python train.py --lr_router=0.0004 --positions="rope" --rope_fraction=1.0 --attn_scale=0.0884 --init_std_up=0.0312 --lr=0.00377 --beta2=0.98 --weight_decay=0.0 --decay_shape="linear" --seq_len=512
Below are experts of layer 3 (counted from 0) of a mixture-of-experts language model. Rows are named router (the router's row for the expert) and show model dimensions 0-255. Each number is 128 + 24 x the weight over its row's rms, rounded and kept within 0 to 255. Numbers have three digits each.
Before each expert's rows: "comes after" lists some tokens at least twice as common just before its tokens as in all text. This comes from a sample of Wikipedia text that the model never trained on. Tokens count by the router's weight.

# expert 5
comes after: ", ", ". ", "However", "In ", "to ", "=="
router:167106153111169145129133136137171138153097144105139146166144173098132130114135102109109159145112138104097122110157100158145129154104140130117152156125130182115108128185091112139118125182125129107136127096153143153143146097111169108086157125122106110131142138098153170098124132113103127181167087104162103117070125136105099165191117129136168109168117140116146149122125118120156141088129156101164118128163147138146108085129128094122192130110122147114136126102150141134129150128162098112134142108162141134155124165148127149157124128084173162117078138125128081108119143118094104104120102113137150141111103099117152142111151132144128093155078138159124162091131142128135120183110130144177130131120135126111105140124163130152115083166132107110108103146118094120114131093148139

# expert 18
comes after: "the ", "a ", "The ", "s ", "his ", "its "
router:196138141114151154134119110129157144113097158118151154142157160109155105118167113088098139151121148096130123119156113152139092151133117155121123139139145160177123170120107113126106113160113099132168181101171123132157160077114136114137157140114109096153109168111161129098102124108110128145144118096138069117131136143108131153164093135090150097140106150102168144125148076163142128118099172124167120139174151098160102113143115093098174115090137107111121120101139142157126144142157123105127132119179150143149123171143121150125120123083153174123105165135132091108120135153116129100102115105127165127108100098123131154105132155169107076123121149164151121103113144134141164146099142150163150149130146108094092155116136137137136072172117115115111109153141114106131132122134113

# expert 31
comes after: "|", ")", ".", " ", "==", "==="
router:152121169123150133147104107146164100116121190102153139161152151088163132106138129096112137134148134106082109131158147143150129136120130132135084148139130180181117155172112107156126116131108112106162147111153136154147138090117165145142159123080099119153111139100144138120119110090138168167159120105109112102107099128097104147154108140132118113162113140083144152136132104127132117132137161134141121115144134122182114123137107094106153131116164134119096093115163126133085153139144114116148102134143154151145156140164137144136106143056136141129085158104093097107122137119114080078094146107125131129114081104116089149116155148158105115131109150154127143098121118172147171156111146149164142164077091122120130145120157141159152094194126117105106101155110121104116107148152110

# expert 6
comes after: "| ", ",", ".", "(", "′", "°"
router:149132154109151127146102116151130120120101163107152139150150135087164117111144099079088137162146131096120106119158117153171101152125133145164122164141147131126116139139118108117112104138110134138159135091145131166142132107101129121116164142114114114165112132109173146084117116117126174149175101108138124127122103162097122128177103164109126090147112171099150141155163077146166146090144155107137099089181140126162068082127131103116150130103139139108111121102161134156105149154149111122153132114125161143164148181139140151156089132103145144099102157131100113120117164147092095097092150128087143148090118089115117144112136161113099122160109135149149139103133125140139168143092140168132153120109115099062122164120135142158140110170120117132101138152116116094111137123165119

# expert 29
comes after: ".", "\" ", ". ", ").", "/ ", ".\""
router:172099158099146156147105115149172143118088181094157142151138154106149117092136118120103145143139131113154128114162140146140127141090124147125089152152148182143111130135124117134104099164105113117167151118139135141141152107116140101138164143125097116141081148106144135101119136081097166159172106123121100105116125139084086156152136137107150097138096148085163145119124119134141152111123122102167132114165129126151105089158117087110155131107139139063125125097170143125115153135154103099152122121143185124145155157149128154141103140047147170115101133152107076100122141170121107092114162122126144142099111099125115158096154162127130120133114141141147144091135127154145142163100149134161157128114107106100122146117154128146131080169112114120108096132111116101120094129164108

# expert 1
comes after: "| ", "% ", ".", "National ", "— ", "6 "
router:140132177100156149154113088148133134133113140095162145154140143089172103101150113089101125163156114103103107096152126144153094173122158150143079155136173142136123125138115108105105095134120119142148143106148138155153168099094119122125149155113093116140134155097160132116116137115126146162138094108152137109117102159094112157169117140122153097159082141093163161165143106150140147109117147128149111083145157145165119088126097099096159101099145177112099113115149131131087146153126112111141125105156128146143143157166148160148135166085154161117110164148133115116114149144103109093088151123111152156091124099111106155087155158153108090134102144153142134090136143153145154150115144125140159133114152096096105147138119143160130109158104121123102101125138106099084109139180121

# expert 12
comes after: "in ", "to ", "a ", "of ", "his ", "for "
router:137123154112131115165135135131169125113110141107148152152142148111127111086123092096119171150123124113161138116146109154137108158116132136132124168122126182163093116128117103134092111170110121155147162119155133165128143105114116129118164143113104102139111157088149169112129120111135139152152091120158113096094141132124102144173116156116140069137108151076156152119140101128141130101148152122159112120152144133168110095132129089089165115097134159110122111113178153155086161159179122113152136101122171112145131143138135141143120113087145169101111146123099109121137129148118102068112126090123145110098075081108119153109160159105094128142114158158138133097110139135150144154071129161145146136119139124115103134117176162185149080166118113110089123124115100104096118120118107

# expert 11
comes after: "\n\n", " ", "also", ") ", "History", "career"
router:188118141147151126162107098141144121122115180105150167145113136097135103088114089089094127142115138125101092113139127146138113135090171159153102140168184160148130161170134124136127128124129124119168142123112151183145179097117099127137149174143114108140146136124145119129135094101118157151130098093126092122103117144129090182178144124097138119122097119098129181120127114150117125072134145111134086140146144140158111114162107105095148142110158130100147107122159124136144144174151128106148157113136153157133120150160120158159131135079144145107107134126145082128109123137102122087091177101123134129090119125095144148123166174128113117125113119149165136129154152132163142143092116122147145127103140117108105161142162182139124106160096127121110119125115130092089097138178128

# expert 24
comes after: "of ", "in ", "to ", ". ", "for ", "on "
router:151126140115187166147107099158134126135122147103177143145166152089169088109146111098098145123154117120109077127158105150140119142114140152138110157150129171159129148125097121128133111124113147103160142094152145163133153101122167140115152130123100130150129148109148130106087103095148142175159126111135118095103108134099110149179098144085139098139103160103163150133172099140134145121128148126152109087161139126172084114159098079109164131096136161096094100122164132135124150127161105102125104122168147146170141171163133168143125131098142150109126145117125117097120140136116116100099151121125132151100095105121103151117144166120106126145090165153159151103118131154142144147106154138146144165109120108105115150125167142159141079180123114131093121152143084103124106120171123

# expert 28
comes after: "of ", "and ", "the ", "a ", ": ", "("
router:144120139088140149137101131141160116112124155106122131121142138116109097109135109106094186135119135121127138099165147157161112148100155153107137142117139168139112130180108087145114084141123115126151132087161138151145154098107115112112163136099107115143141143119146155120085108103126130146170113129120106130073143145119109145128137136113135107153093154123185157145177099146142128102128145141148086085155144137166102119167106133099171119083143165103140114099160145124103162157166092116149138117152146172153130174139128155157129155108156166085080135101117090099149127121089110099109149115125136154114108091109120127102140164093109109129123141143146129106113162131149121163122145213120150125109102126104095139107171157130128114137124117133093115148116111105101097134160080

# expert 25
comes after: "R", "B", "K", "M", "J", "H"
router:147135145082159131152103105196142131100124159085141161136150161108152107113135108103107153143158131121125105105146107137180111169128152149113135159136132108160093113113086080103109095151069146146140153100120119142163162108074152124129147159105115120173137197106134128135121139132124143141127116096143085090137124142075111144130125158129166107123126163113130134135112103101131154116119163120144107132133160129119120119161128117094155145127150157110134084109137166141113141152160117110148136120152142159147147140157132136144112125121169152102082139176121112111127200158106099116112122101109153109086108120125135172098182150120118107136113114150139131099108146153145172130096122130153136126108150099102092139099121142156094084121117137085107116126128134091114156123141084

# expert 7
comes after: ", ", "was ", "is ", "(", "and ", "were "
router:163139172134154135168119122149171116138114147102116155117144139097133123092120083086094196157145151129104130103148144162117082150114138153146102146124145148114088118152109091094108123172124132139154150116146132163132146110113134103114155123123104103163116148097121131108118108092127143148188112108141106116105121161098122152189105136083124104152108136116148139170135098146120132090134167114143107124178168152173102121150128090102167166118131152118112116068164117155119152155146106104144134117126147141161148153124118126143109142082159137116084163135139109104141160132129084087120138127107144129110105094112132166102141152144113117140105151156130168070148128141150146148108124137134152150094132117101114161126153137144162095164126104125096121149114123104111127131185139

# expert 20
comes after: "| ", "the ", "- ", ": ", ", ", "of "
router:152116145110152140158117124140160124123114163102157139150158159107137117094129100107111143142133128127107091124158128144137125148120156143139130155130136176154102162153113092113102110172098114111164157095152140152152137085111137092133177128115104105146128156097164150111123110087117156182151139113114103131095108158095127139174098153125140093143097169106153163134135099156146141117129164127157096114151164135171111104160104088095154124092133125096125115089154149133098162142158118106147143116148175144155127140164148154139109135083151160101116155135145109105126145149115103103107146098110159120112104101117131162107147161144092108151095129143168137086129142166157142158093135144134158133109117109097104160131150135158149077171116086110084114124094117098107124129158116

# expert 23
comes after: "-", "–", "201", "United ", "Women", "/"
router:175137165108173164141094100145166126127116155090135144145150165108164134114153108099108173153136115117128101129161139149165105134151150150134119130140127144124106123134117120148108131133092137126151162112137139141160137116099130109110129133121093098134121168091144167138094136093124164153135112123151112131130118165095103140150107135088177101154109150102148153138127128153125154108118156113155101106152150119162114100136114110088152108097139115088084087117160144155103160151173092101166113122158136141151144153162144166142113117111158151115109152166124111079152140158115104118096124118112168155105097098107119157089145144140106086132119147156162164103111157144149131145099152139126162119098142094067095171113142153145123088133103113123097118132151086118092104132181123

# expert 0
comes after: "==", "- ", "\n\n", "| ", "== ", "==="
router:146143127107136142144113118145154122128097159114161151153157165110136102108149087091116176144121116119121114084169105142137085153146160159148109139141148131127095158113100116112118114149124118138159151078160149170135179127120133141124151159112087091128136150125135131112146136089127166169137108090138124130123109156092125166154137129081151105143117137103172157129125116140174128102141127104160089093137145130150103102132131099093169075082171108093118118091154116144088140143129120115132130109136136125144146148168149163138105157099139167118115137146141104120134127151094117079126155128138146144094111058109105199115172158139100126134113143157142146122130157150156133147083140156137130143097147105119114136143169141164164126137139091129102094120120139110123104110169117

# expert 4
comes after: ", ", ") ", "\" ", "along ", "), ", "more "
router:163075135127155129143084115137189169132079145111150146162128150106142125125154104120123154137152128131111104102155158163146103168132118144129096159122147166118118105141068125130104127162117132131162147092175142139151140111086119096087156128109103130139133155102157142095101153075086118147162121110146103111092080155108111131153139132118141112128095152096140172140144092115139126111130138130143117111131139139181124103145112109103156143118120163114129133101120150112118166141153113106137117110135144146152147171161126143169136123064156150114102132123149082137135142143115102064097117120135142117114088098101145144101151156131079114128093156143148166102096129149132143136124182139148160124123110101094124142099142119157147102165096070115110093122134121104115124128140126

# expert 14
comes after: "1", "0", "2", "3", "| ", "6"
router:147129140118131108166120068143145159127113145103154124146135154090130127120141103106096151155137103109122115100160135155142110152111156138146127165126146150125125107124109136128106116162090133162146139082131130162131130077111132100105148169098100107152110150095141141140102120078111123153144137128130098107101141146074089141157116130113175095161108157122149161141140103130163130112124150103154107125154145139150107078160114138098157152105137153070122111115161136155117154152155081116149147101119156146164159141146135148139131136108175142118101163122120102124159173141102098095091142096144147157108096092134114153105153147136089103113113112142143117106125170134163135138106166144176174135110145076095110160137125120176145107134091122117093120140132132078095110134168110

# expert 22
comes after: "\n", "\n\n", "\n  ", ") ", "MF ", "Win "
router:148123160099137149170124135130138116131105133098120179139159165113160128089118113104104127136137129127132115127149151135132122143101119151123106138149178123138134145160105134099124099148121100157147127110136146158116139087114131100133164164102107115139128142116123162121098074114103136149129102121139094118098068121111077145137131115138137092161083134119158155103151131157138154121126126109140115068145147133206104128141131073122144137080139128078134113118154138112131151182127126111145134117143142136169134154157134170175103140069161155119124150162137093116143147160114116084098151098126141148129083103127129140099164188147109131118109126162144128112126130170154139155082169129145137147085131061122102179134151133163142112140097131125119126098116096104129127129142123